config.yaml
num_hidden_layers: 11
lr_router: 0.000464
max_steps: 8112
dataset: "wikipedia_en"
Below are experts of layer 3 (counted from 0) of a mixture-of-experts language model. Rows are named router (the router's row for the expert), up (a neuron's input weights, with its number) and show model dimensions 280-319. Each number is 200 + 20 x the weight over its row's rms, rounded and kept within 0 to 999.
Before each expert's rows: "comes after" lists some tokens at least twice as common just before its tokens as in all text. This comes from a sample of Wikipedia text that the model never trained on. Tokens count by the router's weight.

# expert 95
comes after: "1", " ", "9", "2", "8", "0"
router,199,151,230,197,192,183,186,185,187,205,199,218,199,177,204,196,193,171,171,166,173,219,178,200,176,214,211,208,170,201,196,190,225,207,215,199,187,181,143,214
up0,217,192,242,188,205,184,185,194,198,197,183,214,146,187,198,224,165,216,198,209,215,234,214,185,169,187,225,230,198,195,208,214,195,163,202,214,179,202,225,231
up1,181,241,167,209,198,177,165,235,194,209,195,193,176,219,204,203,222,208,217,220,194,214,202,200,172,185,235,207,180,218,220,194,207,171,212,219,218,195,215,209
up2,206,196,183,174,212,178,234,173,224,202,200,204,222,197,184,232,215,184,201,177,213,193,215,195,245,181,183,190,216,209,245,158,185,204,191,205,222,192,179,191
up3,223,192,207,197,219,171,215,190,190,180,226,146,198,218,174,215,198,169,192,165,202,212,239,162,204,155,203,174,163,180,223,197,195,180,219,183,220,169,190,204
up4,176,189,228,198,202,165,182,153,198,198,229,204,212,199,220,193,197,214,198,145,189,182,168,223,189,214,181,183,182,207,186,186,206,178,203,217,189,186,197,209
up5,213,191,207,205,176,206,224,170,203,175,194,193,214,220,219,203,188,207,165,201,209,204,187,190,158,183,205,221,229,196,215,193,187,156,150,236,195,236,176,219
up6,199,204,246,210,188,218,232,201,169,203,174,185,213,195,203,192,224,193,175,207,173,212,172,215,220,204,165,190,189,199,221,157,180,184,177,232,196,176,196,185
up7,208,197,266,172,187,181,207,211,194,194,222,216,183,232,221,198,197,192,190,200,195,203,191,213,183,181,197,197,181,210,222,189,259,162,176,205,219,205,201,203

# expert 56
comes after: " ", "–", "1", "2", "3", ":"
router,174,197,208,219,193,198,163,184,160,150,198,181,168,189,197,211,219,178,197,180,168,198,165,190,191,248,190,226,171,166,200,249,235,210,195,180,196,194,180,201
up0,196,206,227,159,191,185,180,172,191,167,195,190,198,228,201,218,161,221,210,229,170,196,182,188,179,237,176,204,252,192,219,205,220,208,193,172,189,184,185,192
up1,212,237,156,204,213,204,206,183,186,182,203,211,185,223,244,219,219,202,217,203,188,182,219,178,167,188,198,189,188,184,202,213,206,195,234,202,183,185,202,222
up2,177,203,193,202,203,178,165,224,168,181,199,211,199,153,211,191,209,180,191,202,179,202,156,208,206,225,187,219,199,198,179,199,173,229,206,189,206,202,201,202
up3,227,202,192,215,231,160,190,222,232,199,215,211,202,192,187,232,185,178,184,202,216,198,213,190,188,163,197,177,165,179,224,214,234,244,227,221,198,205,196,190
up4,175,165,220,170,187,214,159,183,179,176,206,185,218,218,237,192,214,246,198,167,194,169,176,209,174,243,183,175,239,189,196,212,208,187,231,202,203,198,212,224
up5,188,182,160,241,203,228,200,225,193,166,193,181,222,191,204,206,181,192,178,218,205,168,229,220,166,191,234,231,175,223,246,207,236,189,162,218,199,179,194,249
up6,218,227,202,169,199,266,167,210,206,187,190,206,206,207,234,177,203,242,178,206,202,199,156,233,233,189,176,226,193,182,222,180,163,203,179,181,210,170,227,192
up7,189,214,179,193,206,240,182,185,176,186,201,209,171,228,195,218,233,181,233,253,216,191,177,191,230,200,199,189,210,200,150,186,204,204,177,189,210,216,203,191

# expert 62
comes after: "2", "0", "1", "\n", "9", "|"
router,192,164,219,203,193,198,186,198,170,220,205,182,193,222,222,186,193,171,213,171,173,208,169,206,198,202,200,242,198,190,201,202,224,229,228,216,182,200,151,194
up0,184,194,209,185,186,224,201,212,191,195,173,192,188,224,194,233,192,193,196,204,167,206,187,200,165,198,191,183,205,169,177,222,253,228,194,181,190,175,169,205
up1,182,220,192,207,208,175,197,203,162,196,244,206,197,216,197,189,178,213,203,245,168,190,201,208,173,169,210,193,200,177,195,223,213,197,204,227,202,173,204,201
up2,186,172,211,198,209,165,187,166,190,195,204,201,202,169,186,221,227,185,200,165,198,176,184,195,208,226,204,178,233,165,209,207,222,193,225,194,203,217,193,219
up3,194,203,182,200,229,176,229,210,225,205,208,198,218,172,225,214,221,201,222,174,192,205,201,175,212,146,218,214,181,156,191,212,213,228,189,176,223,165,186,202
up4,155,190,195,194,183,166,208,198,203,218,198,180,222,195,202,192,234,220,194,207,214,199,176,218,222,203,223,196,186,238,184,190,212,190,238,213,206,185,185,215
up5,159,169,176,179,197,207,207,184,200,165,222,203,193,199,199,197,173,166,187,166,195,187,210,162,184,203,177,199,200,216,210,244,180,208,204,215,200,217,200,210
up6,176,214,207,204,224,201,213,195,166,209,182,154,199,220,186,180,182,189,170,231,186,197,191,197,199,172,174,195,190,207,208,180,202,191,171,221,192,177,205,202
up7,205,204,190,185,193,227,196,199,200,225,190,187,203,198,235,211,197,206,215,217,196,199,206,183,187,184,239,171,212,163,188,177,219,239,160,183,194,195,186,216

# expert 74
comes after: "0", ".", "1", "2", "8", "9"
router,212,210,203,194,203,196,191,200,185,176,213,212,156,198,178,191,220,209,226,193,181,224,179,179,196,226,172,214,190,201,222,198,179,195,230,190,171,196,176,217
up0,200,237,221,183,204,193,191,205,216,228,227,202,186,217,201,216,201,199,166,242,207,204,200,188,211,149,189,192,190,197,170,204,217,200,198,210,191,216,197,218
up1,200,199,218,175,198,220,209,190,161,185,229,165,170,229,175,231,196,198,194,195,222,214,228,176,182,167,223,177,193,213,233,189,219,165,179,219,226,199,197,214
up2,203,204,215,219,219,155,168,174,180,204,211,161,186,202,218,237,219,203,177,222,169,208,165,205,213,199,181,240,208,207,183,169,199,195,205,196,197,229,193,195
up3,198,220,218,208,198,200,171,207,228,194,227,211,186,192,167,222,179,165,201,189,167,183,218,194,201,152,202,193,212,178,211,207,216,198,204,200,209,170,197,190
up4,186,186,230,187,219,145,188,167,209,203,205,173,221,199,199,185,214,198,196,175,155,216,189,189,190,248,214,175,211,221,203,178,212,201,191,209,205,201,192,215
up5,169,232,208,195,205,217,235,193,187,191,173,185,190,194,196,208,187,186,204,248,194,217,207,186,170,177,217,233,200,219,221,196,179,201,202,209,174,235,205,220
up6,220,229,220,200,223,208,205,181,212,211,161,207,164,214,186,174,198,190,243,225,221,204,169,186,226,191,235,171,174,222,198,210,217,189,199,184,190,196,215,192
up7,203,221,196,161,228,219,195,233,179,172,201,208,210,196,202,234,188,201,201,229,205,199,247,186,206,165,224,232,191,210,196,199,224,212,206,204,191,191,190,216

# expert 92
comes after: "1", "9", "2", "0", "8", " Re"
router,206,178,221,204,197,198,189,195,189,191,227,219,147,193,225,170,177,193,186,152,172,215,154,215,179,205,213,205,171,214,218,191,196,207,231,188,163,198,166,181
up0,193,207,186,206,181,192,176,172,189,190,212,174,151,213,217,198,180,212,191,203,204,182,191,186,185,176,180,245,183,186,187,194,193,213,214,193,173,186,191,194
up1,187,213,203,181,174,191,189,211,172,202,213,203,186,240,216,187,204,210,216,225,179,173,208,221,177,177,218,182,150,232,243,200,179,194,206,196,194,163,211,194
up2,192,184,193,186,180,209,189,187,215,185,244,231,185,218,198,198,178,173,252,178,224,202,173,223,197,188,249,215,228,205,199,178,196,201,191,192,174,245,174,165
up3,233,182,204,221,220,173,210,205,206,213,210,217,213,202,201,211,193,181,168,180,184,202,182,204,195,203,216,163,178,193,232,180,198,210,191,166,203,171,224,200
up4,175,228,204,213,184,182,183,195,211,244,228,196,179,203,202,175,179,187,236,182,167,223,154,215,205,229,211,225,216,222,220,198,214,185,214,217,201,225,180,196
up5,191,195,161,204,159,179,208,207,213,194,222,189,197,209,222,207,213,216,185,209,223,162,228,217,178,215,214,258,168,221,254,218,203,190,223,223,214,186,202,166
up6,192,206,203,190,200,214,217,178,191,162,188,215,210,192,200,192,191,226,164,185,210,177,193,205,233,170,200,194,228,184,203,198,206,178,179,185,213,167,219,197
up7,203,225,184,202,198,227,189,214,196,184,174,174,189,182,221,194,194,177,227,239,179,210,183,187,210,184,211,193,206,190,183,182,208,235,202,189,196,235,203,208

# expert 63
comes after: "\n", " |", ".", ")", "==", " ="
router,195,212,216,216,185,184,207,198,189,199,212,209,130,191,195,214,224,208,201,182,198,213,173,202,179,214,200,182,192,170,161,190,208,227,204,225,190,221,140,216
up0,178,209,195,167,196,203,188,186,176,191,186,179,138,181,202,249,158,205,198,231,211,193,208,165,193,184,243,247,220,182,196,208,195,243,213,198,177,163,166,203
up1,194,214,201,188,204,217,213,206,172,243,144,238,181,211,207,200,222,157,215,258,211,199,206,245,218,179,222,165,201,207,202,180,230,215,177,211,218,172,199,206
up2,201,195,198,203,182,175,189,202,199,201,185,200,186,169,222,211,216,188,204,169,174,201,206,168,186,208,234,229,234,223,180,179,194,244,213,186,204,213,203,213
up3,192,221,128,235,217,198,214,206,222,195,189,226,231,202,180,188,215,175,206,169,202,192,186,236,217,160,186,178,185,182,182,180,213,250,201,191,195,167,188,189
up4,183,205,183,227,189,174,171,177,215,219,185,168,215,192,208,232,231,236,231,195,181,229,202,207,184,219,196,232,215,223,199,194,207,192,234,203,199,178,198,224
up5,182,222,170,231,186,216,208,188,210,166,163,194,186,210,232,175,186,189,184,221,209,196,187,213,194,190,184,218,180,231,203,215,194,201,140,211,187,214,201,220
up6,171,181,206,216,220,205,180,181,201,195,210,221,210,224,187,157,185,177,193,230,209,191,184,216,235,211,209,184,179,187,203,199,237,190,201,195,207,157,224,185
up7,186,199,201,169,163,227,201,239,173,227,209,189,214,212,238,217,228,215,217,236,206,195,194,231,238,179,217,170,192,156,182,162,210,210,200,185,212,191,150,209

# expert 2
comes after: " ", "1", " $", " (", "5", "3"
router,205,226,203,175,183,186,163,205,151,195,191,210,180,187,209,196,225,217,180,203,181,228,124,187,177,237,186,230,176,176,182,216,195,231,184,188,195,200,174,153
up0,201,200,204,170,228,181,182,181,167,201,201,204,194,215,228,185,171,236,178,207,187,193,236,174,206,202,192,195,213,197,198,223,190,210,212,171,164,180,176,215
up1,189,250,195,204,204,205,191,215,218,214,226,189,172,215,211,232,166,225,224,220,185,199,213,211,162,173,197,169,217,214,230,207,214,194,182,238,235,207,222,179
up2,182,210,179,207,185,203,178,155,200,198,225,216,159,199,225,210,216,185,232,164,210,207,176,214,202,204,198,210,222,202,224,192,181,205,201,204,211,189,215,199
up3,200,180,192,198,234,141,207,204,229,204,216,180,201,188,203,224,215,183,181,207,180,248,173,147,200,181,207,212,190,173,187,174,215,238,211,178,199,201,184,192
up4,192,185,227,231,232,192,226,209,184,201,222,207,215,156,204,215,191,211,194,204,193,195,202,202,169,202,190,231,211,218,229,219,160,210,231,239,201,207,211,246
up5,202,163,149,219,181,224,206,225,205,201,167,185,205,208,194,200,213,213,212,185,200,207,176,209,195,218,183,227,193,202,205,182,193,189,154,221,216,213,201,206
up6,179,212,219,200,200,212,190,188,166,218,191,233,192,244,215,191,168,192,183,203,169,220,195,237,199,191,188,217,218,196,175,201,173,212,187,240,198,208,215,179
up7,190,203,193,148,202,198,220,204,204,201,175,219,216,166,212,227,204,216,189,249,198,223,180,160,193,212,211,181,227,213,198,151,236,214,188,190,205,224,184,207

# expert 42
comes after: "\n", " |", "---|---|---|---|", ".", "|---|---|", ")"
router,226,220,200,194,175,197,207,202,195,179,223,192,168,196,203,216,185,166,191,162,181,197,199,182,201,224,200,209,192,172,182,216,196,229,207,212,203,196,163,186
up0,192,233,179,200,254,154,205,189,188,209,174,205,158,210,197,209,224,238,181,228,184,215,210,210,180,230,195,204,180,181,177,233,239,206,206,222,182,186,176,180
up1,214,238,183,191,187,242,195,189,185,228,168,220,171,215,240,199,205,200,217,200,187,189,192,187,200,190,174,166,177,221,211,190,222,207,201,210,221,186,209,192
up2,178,180,197,216,226,205,207,217,205,159,222,250,204,159,239,226,224,184,216,173,225,187,208,216,190,246,209,197,196,228,178,224,209,210,237,208,214,203,180,199
up3,204,199,192,195,219,206,225,212,196,202,173,232,206,210,181,231,202,188,219,184,179,207,177,191,189,165,195,218,192,183,178,162,187,244,180,214,218,154,194,185
up4,223,203,223,216,217,195,201,199,227,196,215,202,204,229,190,198,184,207,194,173,173,202,188,215,203,218,196,220,200,157,210,213,202,163,177,228,216,230,189,192
up5,198,185,159,215,151,193,193,218,220,195,195,171,194,206,226,175,170,167,177,202,185,214,221,152,154,215,174,194,189,201,213,205,204,188,215,203,209,187,202,191
up6,179,201,203,197,230,248,203,174,193,195,171,221,196,235,168,197,211,202,196,199,194,168,191,174,196,221,196,197,204,169,220,182,167,188,161,176,207,203,228,184
up7,207,206,179,199,147,245,200,214,195,187,205,189,210,173,198,169,204,186,173,227,187,183,179,196,201,196,210,196,192,184,188,198,192,207,156,202,215,207,185,194